From a checkpoint of a small mixture-of-experts model trained on Wikipedia.
Size: 14 layers, 30.4M parameters.
Below are experts of layer 10 (counted from 0) of a mixture-of-experts language model. Rows are named router (the router's row for the expert), gate (a neuron's input weights, with its number), up (a neuron's input weights, with its number), down (a neuron's output weights, with its number) and show model dimensions 0-159. Each number is 200 + 30 x the weight over its row's rms, rounded and kept within 0 to 999.
After each expert's rows: a language model's description of what the expert responds to; "mostly gets" lists some tokens that are sent to it at least half of the time. This comes from a sample of Wikipedia text that the model never trained on.

# expert 62
router,177,209,247,232,182,118,245,235,290,208,246,179,194,233,213,216,194,211,219,191,176,168,189,222,201,221,226,230,207,210,166,233,207,164,210,210,254,208,261,207,184,198,165,221,198,202,174,211,198,223,231,221,234,181,168,238,206,224,162,162,179,241,202,236,193,204,224,149,180,205,181,190,175,190,226,224,203,184,224,166,214,198,178,234,182,185,141,182,227,180,220,171,250,209,191,220,165,213,187,185,178,198,254,197,178,167,191,184,180,231,200,219,162,190,185,181,225,190,168,164,258,231,191,256,163,213,211,232,220,248,162,254,142,237,246,203,137,210,209,214,233,250,250,154,153,137,205,194,178,163,181,222,219,192,220,232,133,222,217,210
gate0,218,140,146,207,194,204,216,146,177,232,150,190,171,158,179,246,175,186,249,190,215,211,161,178,211,207,141,224,156,212,206,194,168,185,223,245,157,206,172,191,199,188,221,204,165,181,216,242,234,198,194,192,153,144,186,225,193,175,195,250,179,205,206,250,184,186,178,169,153,185,200,170,188,221,181,203,177,184,196,187,205,117,180,133,160,248,202,186,160,217,179,178,195,173,108,208,215,250,248,219,154,219,194,167,232,160,253,144,204,211,170,255,185,198,211,164,167,160,190,194,212,171,229,217,188,259,181,176,144,209,193,170,177,211,220,229,207,219,204,168,166,234,173,248,233,187,236,170,195,220,188,210,232,191,187,219,188,184,209,230
up0,169,165,167,237,196,226,198,172,227,186,200,208,190,205,208,245,235,241,224,169,247,202,179,194,228,220,134,212,210,218,215,187,236,164,206,277,189,161,222,172,251,191,238,213,177,163,201,169,210,187,157,190,159,158,193,240,171,192,212,172,177,179,150,255,205,170,220,168,226,185,229,160,183,160,166,179,176,196,176,149,208,196,185,219,141,192,170,202,125,207,187,138,210,175,138,197,206,192,242,210,182,184,166,159,204,141,236,159,203,253,165,209,180,209,206,145,251,157,198,196,209,218,194,210,189,218,210,143,260,160,181,186,218,215,243,219,187,203,194,169,189,217,192,249,197,206,179,172,203,180,196,204,230,131,220,249,180,169,221,243
down0,194,238,183,209,164,182,175,168,185,195,237,199,188,235,191,204,205,224,244,215,198,210,221,211,233,174,192,224,192,152,212,241,188,258,217,185,198,172,247,203,247,157,168,179,161,171,208,239,248,175,185,243,194,222,237,195,195,180,191,146,204,188,214,248,205,257,176,169,171,216,180,237,167,237,186,132,238,211,178,191,174,191,231,195,226,246,234,177,168,173,153,202,194,195,255,192,228,248,147,224,208,157,217,206,232,143,174,138,177,254,204,203,205,204,214,158,184,166,168,201,181,220,222,184,199,176,187,156,194,271,220,220,177,192,173,210,190,255,168,116,190,221,249,213,217,167,188,184,276,181,198,262,191,236,226,199,183,205,197,219
gate1,195,229,203,200,262,224,185,251,189,216,208,189,176,211,178,229,205,232,154,174,158,240,239,182,184,160,233,233,161,170,172,223,257,251,223,161,188,191,187,208,170,226,158,164,202,194,208,183,186,217,194,187,271,155,200,118,217,222,205,129,213,185,204,206,234,192,161,185,214,246,204,205,213,203,177,213,222,212,162,201,198,148,186,189,154,167,234,208,263,207,189,183,210,186,192,198,191,193,236,233,186,202,242,237,174,174,248,208,165,255,143,230,253,216,173,224,215,175,234,218,242,161,168,173,179,168,176,188,120,169,207,269,148,193,235,154,200,193,167,159,211,214,223,226,182,196,183,194,220,183,206,205,195,219,204,214,175,225,224,139
up1,168,186,203,168,244,229,239,174,195,84,211,228,229,183,212,237,248,251,173,172,184,186,235,219,182,164,198,184,176,126,227,185,177,238,199,210,216,211,209,218,156,228,225,220,243,180,194,168,166,186,169,216,252,162,184,249,140,222,241,198,211,212,192,187,129,217,216,200,182,199,257,176,175,190,205,257,184,208,163,214,179,168,163,221,158,229,246,193,229,199,174,151,202,170,202,200,235,187,182,177,212,238,184,208,154,140,182,172,245,220,187,208,185,208,204,240,186,224,211,200,196,225,191,220,166,186,203,175,129,198,186,231,192,237,214,167,216,173,187,196,164,169,227,263,177,165,212,168,193,203,186,226,187,222,192,189,236,221,151,253
down1,189,227,230,169,225,202,226,203,188,185,193,192,194,216,145,269,217,186,209,233,193,235,192,195,220,162,224,183,164,179,166,186,158,224,157,221,244,209,191,221,275,230,182,195,187,123,187,154,216,209,225,213,275,189,131,186,202,187,191,161,239,214,238,172,149,167,233,167,232,182,248,205,139,246,208,231,227,173,199,230,159,227,172,208,165,201,215,201,211,228,156,216,222,192,168,223,233,218,196,253,211,164,188,210,169,170,222,134,229,178,194,227,199,228,246,211,178,203,203,225,202,221,203,199,230,234,185,202,207,227,191,180,128,229,167,180,198,251,169,141,204,204,226,224,245,147,206,201,168,197,238,183,271,220,193,207,225,184,213,172
Description: Capital first letters of team, school and country names in sports tables, such as Tennessee T-itans, Minnesota T-wins, K-azakhstan.
mostly gets: " U", " Olymp", " Air", " Nav", " Tenn", " Techn"

# expert 2
router,157,178,219,162,158,218,189,224,220,217,142,220,184,190,222,171,189,156,159,289,137,223,207,141,213,168,216,171,247,242,156,203,208,170,224,241,218,190,229,186,219,204,202,144,229,248,190,163,155,190,208,178,184,219,231,201,136,229,162,229,160,224,201,187,155,137,151,155,198,209,229,166,216,159,212,198,198,170,218,262,197,212,223,236,227,190,235,189,138,168,196,212,212,163,243,221,176,170,174,188,185,196,222,138,234,186,203,236,177,153,208,202,195,247,211,198,225,191,125,205,183,230,177,198,165,186,201,190,219,247,237,229,183,187,232,185,179,199,227,215,166,226,239,189,200,175,197,217,185,201,206,201,168,224,206,224,249,156,221,187
gate2,240,211,200,185,175,149,218,141,191,190,171,235,231,155,233,189,245,189,224,229,211,207,201,266,193,249,205,161,184,156,207,200,209,134,224,185,219,197,194,159,165,208,157,160,161,232,174,182,218,169,226,192,198,173,171,229,217,188,184,198,128,236,169,202,213,157,189,217,203,233,158,210,203,160,208,159,169,208,186,194,208,147,240,196,180,240,226,165,188,266,192,201,228,219,163,221,210,207,154,217,195,182,247,214,207,178,193,201,171,211,242,220,225,183,248,220,172,199,204,133,186,171,221,240,155,249,199,277,173,198,191,234,189,224,221,165,194,162,161,175,189,202,222,121,177,209,239,179,163,225,229,179,185,235,147,184,197,144,176,211
up2,233,206,183,194,157,152,257,173,183,167,201,246,228,147,269,162,208,157,174,206,173,247,221,212,212,220,197,184,173,157,237,207,253,161,208,168,243,180,221,198,186,185,171,146,161,224,222,196,206,170,204,180,204,168,219,242,213,178,212,224,152,266,229,185,216,163,139,207,196,202,198,180,168,147,261,127,183,203,160,227,212,164,178,205,196,239,226,220,189,239,182,218,190,179,184,191,215,187,183,195,198,173,212,172,220,176,166,238,197,229,208,210,264,172,219,238,174,225,209,136,201,183,200,215,150,187,207,236,172,206,172,243,234,185,231,188,212,181,166,182,213,198,276,171,186,167,234,162,187,189,170,150,182,209,175,206,240,149,209,166
down2,246,182,246,228,198,195,224,243,208,207,195,253,228,234,196,156,174,186,213,240,164,176,191,194,176,207,178,197,181,209,204,300,222,174,164,227,107,210,199,233,135,242,184,271,205,176,206,210,147,186,214,159,192,253,244,226,226,192,217,220,173,222,221,181,168,151,182,236,190,192,155,233,155,190,215,199,221,189,185,251,223,175,168,229,170,232,261,188,130,204,195,210,169,218,202,227,249,234,229,216,206,147,130,196,165,188,189,252,204,190,208,183,209,221,265,235,206,209,229,210,233,222,214,177,212,162,218,228,240,196,192,232,216,207,227,229,201,208,162,194,236,238,232,181,193,182,211,186,182,221,217,231,177,193,216,210,211,191,179,177
gate3,186,235,175,222,205,184,178,194,239,201,197,205,173,191,205,166,238,207,209,187,201,176,183,199,202,201,218,231,188,156,163,187,235,194,217,197,172,178,182,176,177,209,148,180,205,159,280,161,196,199,230,154,232,155,256,204,166,211,212,202,189,194,220,224,226,168,162,204,230,149,173,199,210,188,150,144,221,197,203,255,188,167,271,224,175,203,224,227,141,232,194,186,187,192,192,203,234,184,206,213,191,234,261,240,127,212,154,178,191,198,201,217,213,201,174,211,224,207,185,185,216,136,195,191,190,159,208,214,210,270,127,204,171,153,203,174,197,217,220,176,219,220,170,153,200,295,141,176,264,178,203,253,172,189,186,222,143,183,193,220
up3,148,229,190,159,215,199,201,175,239,207,176,199,230,194,233,171,217,232,214,220,207,192,212,157,221,184,189,238,174,158,168,194,223,179,230,229,176,162,196,195,227,188,218,207,160,147,248,207,177,175,215,160,138,177,244,257,146,213,232,250,165,165,199,223,202,206,180,217,230,151,215,145,180,190,140,175,186,224,187,189,221,225,211,229,226,212,218,175,185,202,214,199,202,187,224,151,252,190,189,214,185,285,230,185,160,182,209,225,163,215,189,229,247,257,165,192,198,253,198,192,227,197,211,181,123,206,188,160,251,249,156,187,204,191,236,223,176,209,219,201,237,195,164,202,218,203,184,219,293,194,246,195,235,187,251,199,188,196,237,250
down3,236,229,191,215,196,262,210,179,177,211,210,177,200,207,186,201,144,215,144,168,178,213,175,179,141,213,199,225,179,203,179,225,196,173,143,121,164,237,212,171,233,226,172,208,222,250,204,203,219,243,193,175,187,214,173,183,174,203,186,249,143,204,202,237,226,212,151,239,224,215,209,181,187,196,186,199,138,171,152,209,223,208,219,224,224,178,199,134,270,174,241,223,207,154,203,222,216,203,219,199,223,192,204,213,216,230,193,214,211,201,246,124,192,185,169,214,166,219,174,190,207,210,221,179,178,175,257,216,208,242,233,169,260,217,209,224,199,174,255,231,269,160,264,246,169,214,235,204,171,238,244,204,142,176,190,235,185,191,217,205
Description: Month names and As/as, plus second pieces after a capital letter such as W-ild, R-ight, H-ard; also % signs.
mostly gets: " February", " January", " As", "%", " December", "ild"

# expert 60
router,193,144,226,190,194,204,227,179,261,237,249,181,272,210,208,193,259,234,231,122,181,191,208,212,184,263,234,167,178,193,189,194,195,216,213,243,207,197,192,182,197,209,206,227,168,199,176,186,219,218,181,251,243,180,167,195,210,230,218,157,141,215,180,265,163,225,197,177,215,234,207,179,245,190,272,230,217,198,205,169,173,207,148,195,213,204,163,229,164,183,179,223,183,217,220,208,179,174,177,200,219,193,164,181,180,193,178,182,193,215,219,233,148,233,227,201,225,164,167,227,212,165,238,244,244,182,254,239,218,157,154,186,173,212,223,247,145,226,213,157,243,231,185,207,133,205,193,166,146,183,213,205,195,187,213,183,142,186,239,205
gate2,229,233,145,220,192,189,185,197,239,188,194,225,164,260,169,230,241,191,280,185,224,204,210,249,210,201,281,165,189,209,161,185,199,234,185,245,198,159,206,238,252,224,188,221,188,213,203,227,262,261,198,181,187,165,286,175,257,176,175,175,229,220,204,216,189,194,167,186,178,195,232,142,239,169,244,202,181,154,172,213,167,198,192,187,171,204,157,178,206,205,263,196,210,190,220,205,184,245,223,195,270,238,220,240,199,209,189,173,218,214,206,207,183,228,285,218,193,192,244,174,226,228,230,199,183,220,188,235,204,235,187,241,197,214,201,189,204,202,203,188,276,170,212,195,206,185,232,174,202,208,200,141,159,211,213,237,209,195,171,176
up2,229,218,202,247,214,218,198,162,190,235,188,216,203,270,213,262,219,164,240,191,218,241,235,227,198,229,200,139,162,192,223,212,214,209,182,200,182,205,208,258,187,244,170,267,161,196,213,206,249,238,128,226,233,172,215,201,219,132,143,192,189,211,157,228,233,206,200,210,165,184,196,204,240,154,204,208,184,193,179,189,156,171,207,201,216,222,177,191,187,243,203,221,242,222,212,197,205,223,164,205,236,256,215,189,218,219,201,180,240,263,214,192,183,172,260,221,242,175,168,213,232,219,223,256,126,214,136,165,216,219,146,215,195,214,218,200,183,190,189,216,227,190,121,212,157,214,244,207,198,224,217,187,217,153,171,226,182,194,206,229
down2,175,196,237,198,149,201,172,196,155,220,182,213,188,207,194,217,217,214,208,174,227,176,183,240,226,234,242,191,206,218,152,218,203,186,201,260,287,217,237,203,213,209,203,223,166,162,204,220,198,201,159,152,174,191,220,210,218,221,231,234,169,244,220,180,222,166,193,175,167,245,253,190,240,246,197,273,203,207,207,182,194,211,129,267,162,219,139,204,221,238,240,223,200,210,182,200,206,187,212,214,200,218,201,173,175,160,244,164,175,200,251,158,142,170,179,258,206,238,215,155,150,224,188,165,203,217,227,182,177,159,194,264,189,246,215,224,227,203,190,128,202,201,182,175,187,224,236,211,181,198,179,188,130,225,188,226,206,173,226,165
gate3,225,174,189,148,205,223,220,208,223,167,199,227,191,192,219,224,209,219,179,193,279,211,174,217,117,194,182,268,152,216,190,191,235,220,199,201,205,172,169,187,211,162,172,197,236,209,264,182,152,196,255,155,195,206,195,203,178,207,240,222,246,202,237,228,164,189,179,208,192,160,230,176,202,166,233,152,208,201,170,200,246,244,157,149,223,160,193,221,190,212,205,237,174,207,207,200,183,183,223,179,184,183,203,146,197,218,196,182,159,211,189,196,234,209,264,191,207,206,234,155,257,226,240,191,163,178,224,160,150,139,188,175,173,180,165,166,209,214,235,203,210,236,244,201,185,184,183,212,275,154,245,214,127,234,186,191,238,174,175,221
up3,190,191,179,195,196,206,205,226,223,171,211,202,202,219,219,201,174,224,182,159,242,179,183,198,137,234,151,248,167,209,249,133,254,214,215,192,172,155,177,228,235,223,183,200,225,226,246,246,172,185,213,157,212,214,197,207,241,198,152,179,256,195,231,195,158,192,186,187,194,144,210,199,188,211,228,151,236,204,185,181,212,228,175,186,205,173,201,217,172,238,209,229,133,220,211,217,193,176,173,209,165,172,186,212,228,212,198,195,178,247,197,165,234,238,229,203,191,250,174,190,275,194,249,189,203,147,237,199,154,153,145,129,172,173,149,197,156,191,237,234,233,227,214,230,186,180,190,157,252,146,247,195,186,139,183,196,224,188,180,197
down3,213,187,226,141,201,159,169,214,197,150,226,195,184,194,153,166,172,185,191,232,223,185,236,188,231,212,242,207,250,218,157,225,196,199,219,195,218,222,204,205,201,247,214,199,184,246,170,201,212,236,225,172,209,147,225,151,211,179,206,154,199,174,217,189,231,256,174,195,252,177,219,147,182,233,209,205,250,188,228,244,238,260,160,228,201,167,232,205,185,191,197,212,257,257,211,189,144,186,228,181,181,175,181,200,204,178,251,173,159,201,225,96,231,223,218,161,198,190,162,174,181,220,208,159,224,202,262,231,182,210,238,199,179,186,218,183,200,194,291,144,237,214,181,202,214,196,182,188,162,172,135,206,194,233,220,182,232,207,201,189
Description: First capital letter or piece of a proper name following a given name or preposition, such as Sch in Scholte, O in Owen, Mc.
mostly gets: " O", " G", " Car", " Sch", " Mc", " Wh"

# expert 18
router,179,179,157,185,196,213,210,188,197,232,251,208,205,166,204,168,195,184,238,160,242,186,278,258,205,186,226,272,188,198,193,198,187,232,207,202,185,234,218,203,220,189,195,179,175,210,198,220,162,216,220,134,142,218,187,218,128,251,259,242,175,176,250,235,182,155,162,283,211,209,233,215,225,188,234,201,209,210,224,225,240,225,135,216,214,188,178,180,154,165,176,208,180,193,194,246,225,164,227,206,209,208,228,198,163,230,233,153,181,195,193,236,163,219,195,160,211,162,214,193,206,227,197,198,207,146,244,259,170,198,166,170,194,228,218,222,195,193,244,195,189,234,230,135,232,144,225,222,197,180,176,224,193,229,167,180,217,185,245,186
gate0,180,214,228,212,222,261,191,196,207,198,216,240,191,221,188,220,192,239,220,215,164,210,231,163,200,185,189,192,186,212,227,175,222,240,183,216,134,209,262,178,204,162,171,208,203,197,240,154,214,200,144,218,262,222,203,195,181,213,172,224,208,218,196,208,198,216,242,217,249,192,189,229,166,286,156,158,193,229,173,233,172,199,260,226,187,202,219,123,227,254,237,171,155,216,201,206,162,218,186,227,225,202,171,203,222,160,200,241,188,180,236,200,216,176,237,199,154,254,161,168,207,212,147,230,187,185,212,171,154,219,217,223,236,188,179,185,194,223,215,215,164,132,145,209,189,174,238,225,221,204,227,229,119,215,180,145,225,213,148,189
up0,254,180,182,158,225,176,207,262,176,212,182,171,217,208,186,206,290,154,183,193,217,223,170,216,177,225,195,138,171,193,239,249,172,175,194,146,216,214,157,219,191,222,209,204,222,184,197,216,198,182,222,200,150,178,238,192,265,175,192,191,248,166,179,156,200,179,197,159,179,188,210,189,189,131,223,223,176,110,198,183,208,194,191,178,166,143,195,214,146,149,193,224,231,185,195,170,228,231,184,104,202,210,212,173,179,216,192,164,147,221,164,217,187,226,213,220,215,170,231,168,235,201,236,165,234,211,220,195,207,204,196,191,212,158,213,190,179,181,166,196,236,203,228,218,191,223,167,166,231,211,222,160,200,204,187,257,167,211,271,232
down0,234,173,230,222,187,198,198,224,217,201,153,164,188,198,195,207,231,222,280,203,225,215,182,185,195,172,204,180,177,159,233,240,179,193,198,180,193,244,151,236,191,197,242,231,207,309,174,155,259,243,214,223,242,181,230,202,176,129,257,220,214,241,217,210,187,217,239,225,238,198,152,176,175,207,162,234,201,233,194,225,251,170,212,162,250,184,165,211,213,236,161,212,209,189,240,205,180,211,145,199,186,167,194,204,168,219,241,163,202,219,211,222,180,161,175,165,219,237,210,163,192,177,166,224,249,216,175,187,193,125,196,193,181,195,196,159,206,180,199,212,224,196,171,154,229,220,213,219,262,244,191,237,193,253,241,183,194,185,218,177
gate1,198,210,178,184,226,280,253,186,175,183,198,188,210,232,221,183,184,202,240,193,240,215,207,179,149,191,167,230,129,167,258,198,236,233,236,238,149,210,200,230,202,194,138,194,204,161,247,223,207,185,214,190,231,227,216,221,183,175,147,224,177,163,221,242,238,176,144,201,237,201,273,211,199,187,227,201,191,186,203,185,200,221,199,136,175,177,217,225,158,222,178,209,159,213,156,203,171,177,254,200,243,184,181,186,216,201,197,208,230,176,191,243,158,184,210,229,183,215,185,248,274,185,271,240,200,147,244,166,196,184,180,219,183,203,168,175,180,172,226,187,193,170,201,233,194,224,205,172,215,179,238,226,147,133,182,164,183,214,214,161
up1,225,157,161,185,228,184,172,216,213,251,207,221,198,195,174,230,211,180,216,157,292,229,186,199,163,236,156,232,179,169,223,210,199,178,177,197,209,165,132,218,236,264,212,206,189,193,127,223,237,229,175,218,200,210,247,250,168,178,244,256,184,148,244,218,213,211,188,195,202,170,211,199,229,258,200,234,198,214,159,152,225,202,204,147,196,238,187,178,211,212,223,225,215,184,288,185,228,169,265,202,168,240,148,199,176,175,247,166,247,161,206,217,187,218,188,228,236,197,223,225,162,225,221,212,187,199,215,158,230,173,178,196,186,198,196,212,222,186,224,174,221,205,198,193,205,167,178,224,187,210,207,164,179,175,156,145,269,200,204,210
down1,246,249,181,193,194,177,207,234,165,222,137,159,240,184,175,167,187,177,182,155,194,205,167,228,217,197,237,199,241,200,249,202,243,218,254,201,225,213,202,174,182,228,225,212,239,219,204,216,210,215,238,221,167,227,190,219,151,126,210,198,189,219,248,208,188,150,249,207,133,166,169,193,203,210,170,206,185,220,201,196,215,213,188,173,185,265,203,147,236,219,174,190,186,167,194,234,253,189,143,203,202,195,267,211,170,166,194,206,157,183,223,236,219,184,152,206,175,229,178,193,184,153,268,214,157,192,182,205,200,175,229,193,209,191,197,238,236,239,131,221,251,227,186,165,187,218,210,185,200,244,196,205,243,183,134,199,184,213,153,141
Description: Capital-letter abbreviations and digits in tables, infoboxes and databases, such as country codes FRA, positions MF, ISBN digits, OMIM, NCBI, taxonomy ranks.
mostly gets: "US", " MF", "ER", " FRA", " FW", "AR"

# expert 9
router,200,224,176,200,215,215,175,144,219,145,184,190,232,202,185,189,207,160,187,165,220,202,202,225,217,233,245,200,199,156,266,225,208,195,212,197,205,120,200,197,185,198,177,144,163,189,255,229,191,186,174,176,133,256,202,216,246,226,192,157,177,185,185,214,182,199,134,232,209,204,272,268,241,183,171,228,200,201,225,220,175,217,203,197,195,163,189,194,243,185,262,211,231,256,194,220,231,158,181,199,191,148,141,234,204,217,181,176,222,225,140,211,205,210,219,185,218,196,221,238,173,198,159,166,195,212,209,204,151,228,186,158,182,169,174,245,235,207,186,201,254,183,216,192,223,153,148,211,178,153,221,186,227,146,223,195,219,209,142,185
gate2,172,232,244,221,216,203,227,198,179,237,199,176,168,184,242,200,223,204,228,198,257,183,223,182,179,189,218,148,223,230,273,207,276,236,167,204,203,155,194,161,198,159,211,177,174,218,167,165,249,198,209,180,197,199,208,222,159,183,199,236,186,231,203,250,241,207,209,227,189,134,190,209,164,246,218,157,199,160,210,219,183,232,272,228,178,215,193,255,210,172,208,230,192,171,221,228,262,273,237,231,156,192,234,145,177,158,198,221,204,176,217,239,226,201,186,236,208,180,203,193,182,197,192,196,159,231,166,200,215,224,223,161,187,175,180,167,219,217,223,201,198,129,277,143,215,210,184,188,182,235,199,172,131,229,196,201,220,210,207,189
up2,164,213,270,234,192,236,196,231,197,203,224,222,182,158,261,179,194,186,150,171,230,213,209,183,215,181,190,167,189,195,233,215,278,233,238,170,187,175,197,167,194,160,177,207,171,196,175,186,219,169,208,174,180,231,224,204,150,222,157,220,173,206,168,261,200,243,196,208,163,113,226,215,159,217,191,198,210,202,242,198,140,268,235,237,234,246,157,209,208,184,196,208,165,190,178,262,277,219,230,223,167,180,206,163,170,231,212,196,197,194,214,187,197,217,172,202,204,197,209,211,182,207,223,177,178,198,228,186,190,206,259,158,191,204,170,213,194,226,187,207,217,162,264,125,235,155,164,233,203,168,201,168,160,247,226,211,213,232,218,209
down2,225,206,228,225,179,193,189,150,222,199,256,204,204,176,210,203,260,177,177,212,199,256,182,223,204,225,206,168,215,210,184,233,215,205,238,146,238,189,256,137,217,151,191,196,138,269,220,179,217,152,242,227,224,169,206,174,156,182,229,224,174,127,206,189,199,180,237,201,197,202,159,177,174,197,238,180,263,176,212,220,240,199,222,211,271,171,161,218,194,210,155,212,178,155,179,253,252,217,192,207,186,191,249,125,198,164,223,190,174,180,221,261,226,211,250,184,196,197,194,199,173,190,193,172,206,208,208,133,184,233,220,154,185,181,206,165,201,202,169,214,160,185,251,185,206,191,174,206,209,202,171,163,203,240,181,216,230,253,203,175
gate3,194,231,192,195,206,221,155,156,172,209,222,269,187,200,247,211,231,237,191,211,188,204,241,206,182,184,250,194,191,236,199,179,222,206,185,210,193,166,205,234,164,215,209,278,141,164,255,101,188,215,196,250,228,182,242,187,207,172,196,221,204,143,207,218,240,210,241,204,200,191,153,184,217,180,239,230,215,183,192,183,205,183,257,197,217,216,223,187,182,252,166,214,228,170,196,212,205,223,154,225,189,223,224,194,227,157,270,211,166,197,157,244,263,206,225,246,215,162,181,196,232,192,196,228,193,244,134,216,226,182,232,169,210,196,237,188,176,234,166,213,165,211,188,166,195,187,187,174,172,146,144,223,201,171,216,255,233,228,221,224
up3,231,202,194,184,210,201,156,166,198,214,201,235,203,158,219,196,230,199,230,235,165,215,193,212,198,230,264,172,181,174,239,195,248,190,167,223,226,161,246,200,243,224,260,231,107,170,224,189,202,207,204,249,197,191,207,211,216,218,213,200,229,143,224,179,262,257,203,233,162,172,185,234,230,177,198,166,222,215,193,154,186,170,257,187,273,206,175,192,182,245,231,218,253,185,171,240,195,190,233,244,198,181,189,200,276,198,200,212,161,194,139,206,189,218,197,234,241,153,235,202,197,228,173,212,161,230,183,164,197,242,200,171,197,164,183,201,260,202,169,231,196,204,200,129,228,186,163,187,181,133,192,191,223,177,216,176,201,212,195,190
down3,174,160,221,147,198,208,233,203,221,183,242,140,178,234,239,159,186,184,143,199,229,232,199,177,179,203,200,200,236,155,223,240,154,198,173,185,140,281,221,228,260,193,177,194,191,197,180,166,186,178,252,172,180,174,196,219,237,165,215,259,211,229,165,224,191,187,226,214,231,207,206,244,226,235,210,220,183,214,164,190,248,218,203,203,137,159,227,190,191,203,193,201,218,249,146,206,246,258,223,232,210,237,205,231,160,204,195,199,251,207,226,219,154,171,201,196,230,214,187,199,224,231,219,227,149,211,239,204,180,162,227,176,255,225,216,200,237,258,238,228,168,186,208,188,162,259,201,192,191,181,170,250,178,210,210,247,179,155,220,197
Description: Joining tokens in lists and paired headings: and, or, &, commas, semicolons, slashes, including, such as Distribution and habitat.
mostly gets: " and", " or", " &", " among", " including", " ×"

# expert 58
router,221,191,217,197,192,229,201,232,234,249,214,232,239,212,241,185,156,195,231,191,179,177,212,211,240,186,171,190,230,236,201,218,203,186,246,213,233,197,208,211,200,165,237,206,252,135,211,145,184,194,194,192,227,173,276,227,182,208,164,173,205,167,228,224,239,223,170,234,221,179,237,229,154,252,214,197,224,215,168,220,271,162,211,235,253,214,201,165,211,166,175,180,229,212,191,218,237,176,242,210,177,207,186,170,191,201,241,223,185,223,173,182,148,167,168,210,218,242,261,238,279,272,259,146,188,248,187,193,204,209,188,183,201,186,184,215,187,211,190,201,184,220,161,267,178,197,187,243,169,215,202,156,179,202,215,216,204,226,133,239
gate13,232,139,210,201,219,174,182,175,252,209,201,254,245,206,199,192,231,199,244,161,227,230,208,167,178,223,198,184,255,197,166,174,238,184,184,231,161,206,203,222,235,158,155,202,176,195,237,211,202,245,259,222,218,199,229,241,170,243,230,218,231,236,192,207,216,227,268,190,187,212,168,165,209,214,224,190,178,198,192,195,176,205,232,164,186,153,257,183,168,197,210,190,225,201,159,178,250,173,188,205,203,211,242,194,233,181,195,226,161,212,262,233,193,159,224,194,209,245,186,159,123,223,182,191,238,219,209,167,186,164,164,216,194,164,232,164,199,197,211,147,218,192,213,192,166,246,213,177,233,229,129,264,190,158,205,192,127,204,181,143
up13,208,214,175,197,203,199,242,204,235,185,194,197,210,193,208,204,170,157,226,186,212,234,200,169,207,217,197,201,262,225,179,193,219,228,203,205,198,203,211,219,220,180,125,134,203,206,227,242,244,225,239,157,187,211,243,232,192,271,177,227,239,207,179,228,178,228,235,180,185,216,207,161,203,192,155,154,201,217,229,209,223,222,255,171,205,228,243,168,217,229,226,201,208,175,169,149,220,165,185,196,167,187,224,179,213,114,194,202,243,196,226,198,164,201,198,175,170,228,201,209,154,210,217,220,184,210,197,203,130,111,181,303,177,196,257,215,196,190,180,181,189,246,234,231,230,252,220,198,211,186,173,236,168,155,233,206,166,221,137,195
down13,187,168,228,195,175,195,158,172,242,156,218,179,209,209,186,187,167,161,198,231,150,263,235,209,222,179,234,205,214,142,248,186,210,213,258,205,222,213,172,192,178,160,266,221,210,229,216,216,221,227,193,206,194,146,170,140,160,183,231,171,218,191,184,190,164,192,203,244,153,175,171,211,199,156,185,224,224,202,218,172,218,202,143,199,207,162,185,288,150,220,227,255,174,244,274,211,187,178,185,230,184,186,269,181,186,200,228,231,193,229,140,204,188,176,246,219,223,199,194,204,186,177,178,196,224,192,218,159,187,242,232,209,193,178,251,199,232,181,220,256,189,234,195,180,214,199,200,201,212,186,237,150,143,241,209,218,218,232,207,253
gate14,156,159,203,138,147,190,241,202,219,197,248,165,202,178,157,252,269,181,207,141,241,194,220,188,177,185,195,185,231,196,232,177,239,161,232,216,180,206,184,224,181,173,146,191,233,206,162,182,173,230,214,195,205,239,233,170,193,196,185,233,193,196,187,181,248,185,221,176,184,204,220,181,169,242,255,148,173,210,154,175,177,246,211,223,199,193,214,160,172,219,200,243,236,164,202,194,249,212,245,188,214,224,229,159,233,139,214,189,200,190,179,201,195,215,204,182,233,170,226,176,206,234,220,258,248,225,147,195,154,168,250,231,227,200,269,198,188,165,215,194,178,195,176,181,212,234,216,167,181,239,203,246,183,251,221,259,226,247,162,193
up14,179,160,212,191,216,156,227,224,188,178,215,215,167,185,242,211,254,195,274,226,298,158,220,207,186,185,148,178,185,145,189,190,225,140,177,235,214,201,201,211,183,190,208,186,195,249,186,243,188,163,234,207,196,228,210,189,173,192,179,202,187,150,221,224,174,167,232,231,161,263,192,201,163,175,169,215,188,208,188,187,174,247,212,213,220,267,154,169,172,172,168,184,245,235,190,183,231,202,192,202,195,146,207,153,197,223,219,194,208,199,150,183,261,233,187,127,218,215,247,205,225,170,185,182,174,258,185,183,221,177,248,222,167,223,212,184,200,235,145,134,226,221,189,190,165,179,211,173,235,178,226,171,212,208,178,214,245,173,191,202
down14,195,213,148,168,267,232,208,165,154,234,183,178,200,197,161,203,177,172,219,229,173,220,187,205,212,189,202,148,211,274,230,241,187,115,202,186,162,192,204,212,210,199,223,197,239,172,201,200,192,162,146,243,185,197,221,231,157,223,210,186,167,182,188,198,208,194,152,183,185,244,225,164,180,200,185,188,228,195,184,168,200,168,182,155,187,171,140,222,255,209,211,207,168,178,161,179,224,173,175,175,226,176,211,215,231,223,281,159,166,210,210,290,155,205,161,244,201,179,167,127,217,208,208,168,192,177,193,216,258,184,195,216,190,205,205,210,213,183,201,191,183,233,154,195,176,215,241,246,250,238,236,207,205,198,201,126,180,219,228,225
Description: Determiners and relative words after prepositions or articles, such as which, that, this, other, each, same, plus the s in thesis.
mostly gets: " where", " other", " any", " that", " some", " This"